Below are experts of layer 2 (counted from 0) of a mixture-of-experts language model. Rows are named router (the router's row for the expert), gate (a neuron's input weights, with its number), up (a neuron's input weights, with its number) and show model dimensions 0-159. Each number is 500 + 25 x the weight over its row's rms, rounded and kept within 0 to 999. Numbers have three digits each.
After each expert's rows: "comes after" lists some tokens at least twice as common just before its tokens as in all text. This comes from a sample of Wikipedia text that the model never trained on. Tokens count by the router's weight.

# expert 19
router:456515485519488512520497537499515468471533522517466463488511511546510466527513448503488451540474513499524521481509514494512464503457514501485503461520559550526504513486506460501488531528492488480495516490518536515490517561458521496452520477494483454470485525512489521480520487487511440528488512489500493466498518554463512496500533507514518440501492528495500519502507496525501482530443497472517517473551482552514505516516497489505533505495492452484474509464538515508497527522491492
gate7:490456522507517538482511480548510507502474486521581485477509502498505467476514533524533499520492506478505413497553516511481493516468511473446493531544504494459494519496488524474441504489509512508540516523476517513496502501506532494496453494515499519515466507511461519544507475479518503494502516517509484525469457514517482472526526505507472458525459491481512501514502489511534469525472500491529503481536461506486523552528533489531502458448485479498481494487524499481466508477472468
up7:470460515514481535473495507564530474534500478539531519495476485497490471477490544473530534446484502442559463502528481516508513521492522506482489504499474478503515535490501470507511514502487472509526490512461542498495544522505513520452491504512500479459457508507466540545527481473501496493506515557497489537505479483494522528542518530520486496491481510501522498484501483487552474490506562515518479476474493519506511506554509468546533490470519486479473487469534514501523509475479522
comes after: " the", " a", " and", " to", " was", "'s"

# expert 10
router:474501521537515491482495492488514487472504462505489466485559562489508522483484498471495487496470526521540499479565511515500493467499474473497495469468505513527464504485509497476546505495527469521492537491450471514536540539509534531526529511489484488481484505488489465498530479480512500520527517555516508548492452481514497491511498525503526476513502522437532500506495468504482508535493492516540510553471500481504503512473470464513512411483509489492501498470549503493473534502510521
gate7:480496436473498518536487539510458506542463522482496527487507481506509492544491503481532492494515475492535521512504525512511490493508503488492476533499489444505456527480470455472471497479478519486518489504502452494530502513496536511489519472499501525458475493498464522520451503505513496511517543503527512467494520495497515508537507482532543524492473509521513490475540479492502507508442511499515503456484547461541507486473560453539469477474484501521563528531495449520460496494478497
up7:511503548505477485486480501485500508498537485517493501521486467497489473527521531542509533548487500492430492493505498525516479513476494543479484572483513509502495512505510506524498510497501487498507531468480519497475493459527507482497482521506524463515559494541503477525527489503538529445494462453491519485468542494508524501500481506486510470542497453497488463541465507500477513495487566507483472487489452527462473519514461487506532478531487508468484495505481519474530497445539552
comes after: "\n", "-", ".", ":", "===", "=="

# expert 11
router:514505485507490485456464518530534490478513497547531512512574510473492496479478543513480493519501516453554497508503467483472519478446505476507502492500495523527511520461547481470496499531549472508491466457472490506458481508522503515500482494471507517491440510478500503486490522498504489482521466501537472501474479527498474486451496508461548453467463518473499526481510476471472468511495496496514532525470507512537524452521529479513523475537487495475476530485503473498531518452528503
gate20:535485566506465494505509511503512503514535474527478506516486508526521474474508508518474540464523459459515498501509464447520546489445494510533503472521484474517457563502504448471530590521490526529494490496544515550472484520508496521506505480470502462523499512501512491470495526497501497516481505495490507493498478522561494494461513527476506509490499498515503501514537565476452450489505469524499501496548497493508514479527482492502460507510496482505470506492473512520518510515519529
up20:500487483534503476517494480495481479479511551455505474508504511495494517516506508509541456507555509511489517503495551501451454510521497531493509475500539509511511459529523518551466494524528498486465539516482475466528501509450491539480515542502496494472510528532485502552508460495530498529497474471505498531491494471424545515513496488529484458548487500526520467483531492532520509534494507496490497446508511501472490500479481534531516529455534522496505472476539531495504479512501474
comes after: " |", "\n", " ", "|", " 0", " 1"

# expert 13
router:461517500499527469508514516479476522478536464495448465518502542498494491500436499504488441505460527503520502464483523499499450486504502458517500451478542533569484508471513491500527528494515458513471484482502493536501491539484512517497524481488489479477435504518502493469541495498464472526472500506489519489474495539471510518482506481480521488513507518493527479506479473478512529529461519537523560526502517497468495488546534476490548497518506465498488508500513492507507517529522443
gate1:501520501457496515521530531465520502484483520464524487501539446539580540499502455488486490532505499492531498501474547495488503486480509478512484471502498452495482476499455506481506505487491496472510497521494496473484491508476514468505494527485483485477468520511500503472470521472537512531454527521474547464501512508483499495493514519518476480514474540516549447517470547528480443496468497499510532500517520525500479498501495453489535534474457504537507491535471477464492549533466487
up1:528467536505512523498517530534481515504525501506482540518518500475461494526528494546476521449510517492493498500493480526507498504496515539539483499501464583507555485530512529511446493496483563514485516479461502490469505504502481518477515465504554514517488499538479516521509507487484507461512415492486497484530486529514537480508504485510534519492485474526465516449533503505516513487534447461479507451457503511491489454480492513526490491500499491477497502501523510511536475485512524
comes after: " the", " of", "-", " and", "|", " a"

# expert 8
router:489488471516499510502499487474489513473490476522513463521522528509519525476505496490483488522512515501540519491500497462461514473486429511467492472458516521528446506501516496485510538531496477472473495469453443494518540520516478570504516509477516454490542530492492477484531477494501502501534488528517497536506455463502495503467485542504499487535507526432519534514530490520495495544506530507496521529486510504481459487534466492464529463532513435502486488456498498515510495485510522
gate7:485484479485454432483488515524515494447537490520441507505520490465525496490486481512487503515479490456517514460474482486488478497476511518523507480516516486512538499484491474486518543513538498484481485514530513518491509522491511520465500439431474460521469539526459462524518510484452485477515489489538471497480466525492490495470545495470538495498507541484483517503483494491535468492475480517517487491508466552523473491524502476525506497508489470448493511511464542540521543477509497
up7:493515489522497482527501523536483457521544495457511491527497513487525475501462487509524509477493495454505489484503522497539519472517500454537487489491493530539477482509546486440470487532527513530509503486517514536470470529486495484520537515526458514478475537505511505510483464462520469525479493538508524440487509522465477542497535473504534488496516471489497512447491469492522470493471458473483547501525510494494522478491524494545508509436495524483475511448532515501519518494477456
comes after: "\n", ".", "==", "===", " ==", " ="

# expert 21
router:486503491497482485475484539485542486461533447492499472502534477446494481478451518480468497556468513481531489492497476539458534493507505481512486480488509501529538444471488503484521500546507474484497480503503474521486499547480490492525510473476479495468475483495486511526462479484487458497513468503517493532471484492462507499473486538464562442501481514495487521493465476521481450515480487542494512524489525545518484483515504482533549496521471508435504516498537525495498511487494476
gate3:487528499525472451525501515481481491478472498504457459534520475452530525489474532506515455454501514471444528511510511463484476473468501478520482489493472518478466504514502473486515505555471517458489456520490455521508537525499519470510531527499455536448470500492463481495481526499455497475522488490478525517473492495480484524468485490507548491507471495525486472487494475530499513474497509469484513493497525511492551513525491471462480485508480445457471522506517490509479502511555521
up3:512504484488522515470472510494505514526516492503505551491492509527472507503496504497481508574469456514551504478478506511515500518523486542470534477489546522523522473481460524506470508475547461544452525483537567520513457497493495513523491489485523473558527499525543510486513476520537506506490517499520456497515527513520489504522535514485467487493542497505504507518495538471536477522503463530499502499511489516515459461489480529534529512506538536541491503479524524531493472521487450
comes after: " |", "|", " ", " 0", " 1", " 2"

# expert 17
router:495521508514499454507495472494512423469494480514517541539526517459482512450486520483480523505473537474546520511451470487456520519501458544526501493517492520510528510528531507494493514507503485533510473485520489503490493482518455575494541489474499495505513537479494484486525479456456515483512457513518516513536461472528449501520501505474517489472515508453514539481487479480495500516484480463544492500515514528509485495518473506504543488516495475513473463463513542503480505474464503
gate12:462523461477513458478480552503512450493455476489501494526508492473479489511486492450475499501502516480508505491496499465528496514480526518533541509499505519512516444542509469491473539528542513494499469503493494524543503494482487507446502482494506510479526491556492499553486506506511510501476486501552487470459531513489529545477535521506520481535491534500518499519483478492542468446485511512505520495520503500535481520479477500535586513496480484449483480479470506505546507466508518
up12:480517493494469495493473531509531458497457491482492472490534479466483467471509494482517495521513503459465474496490462508474445484489499523498519484505457500485532485536539468490519528512508508454485480541477500504493518457518500500512497506530510540488487495513520504546539507533498522513486462498507541516484513522482534492518550523514540456504479483494495505539473477463495494460501501517468515494526505509540476508471518509548555493523471531421555529496510503499516536451494480
comes after: "\n", " ", ")", " 0", " ==", "=="

# expert 20
router:487491484556530455517528477514480531495516448500520489483499536475502525430468503482499527463511549470503511507479498499473523485452483470467497477477460491507483482504486513452515522516478493550537512532511507519475514506516493494546514502489491506506470522499473438475537455487459472503539495517510524523497485479496441493498509508497504505494527511478468514481535498427489498495459474468505490501508492535512510509509507513483487510502525509464495475483478549574471499491499527
gate13:479520483478542490533521498470466525471512504472467507493501481533526525539511487546476486476512487501485524507477515507497510518521497499499442503513500488494482477513486538454492502511502524567498473525536558503475526494497515445509551508506488506521513509497512482477474448534541489509470473551508535487484514504510507479494488497573494511495529524513481506511513483489513524545494513550495505508543524465530488543517522497536494529476521505539509537452521504533488545491468541
up13:483457532506502518473486480500528497530488509484534466531520546510494453493554533465475522479497496509505513490511514513504501528505497475520538516517526514490525522515507486550504498455505491479541582496490488491558490538461476548448473523522497481480505487458475496467504512500498516477524505519491480471535493492492518535509538508498485511513491461493522469508468540535456505459523518457525493504495521525497503484506474462471486493504458495477522458528458517475545481485468507
comes after: "\n", "-", " is", " was", "==See", " part"

# expert 15
router:456514463493466492503544470508494493497503486488473457525487523454489490506482501507495567495525502491488465502493481486491525467505504514543512512481498485527486461532481512511551500530542463500542506486482552533416479519450513509513508479471487500494443497496492471498503461515521503508504509514496506504492476533511487539493495485483538527476558529485466483455529524485517517476467501472496496534495456502447515465540493520539515489495528499516509498485525515532540491499539490
gate7:503556520541440480501520457507480477516559538512530533476511515508480545491484532510535485487514530478512490516500444478493458488515457491541493539504540463480504497527508509487502528504502430500489482461505491499477462523506524479505505488497502473512495514461497491471550489472501497512533549524515539495510506503488484480507548503510487498505504539513521535473510517514504503457518455476507472493518509499511518491535468509536471473503499540468514508552479510491452541521491466
up7:491447432416522465482492527525515461480434474532486483494525499492523492470503460471468519495482485495499508473459495503498508542496488505446501487499514520496482507510511488506483490474501535491502499465552481494521522498495455543519490511505458525508514524519482516545466494478513483463470483494523467491479526524499523566503496489491543493497443473482510448520477472519506474523486487501509494475500488510489494512487525497519524553512511486499470488482498497496541469468541522
comes after: " of", " the", " in", " a", " for", " with"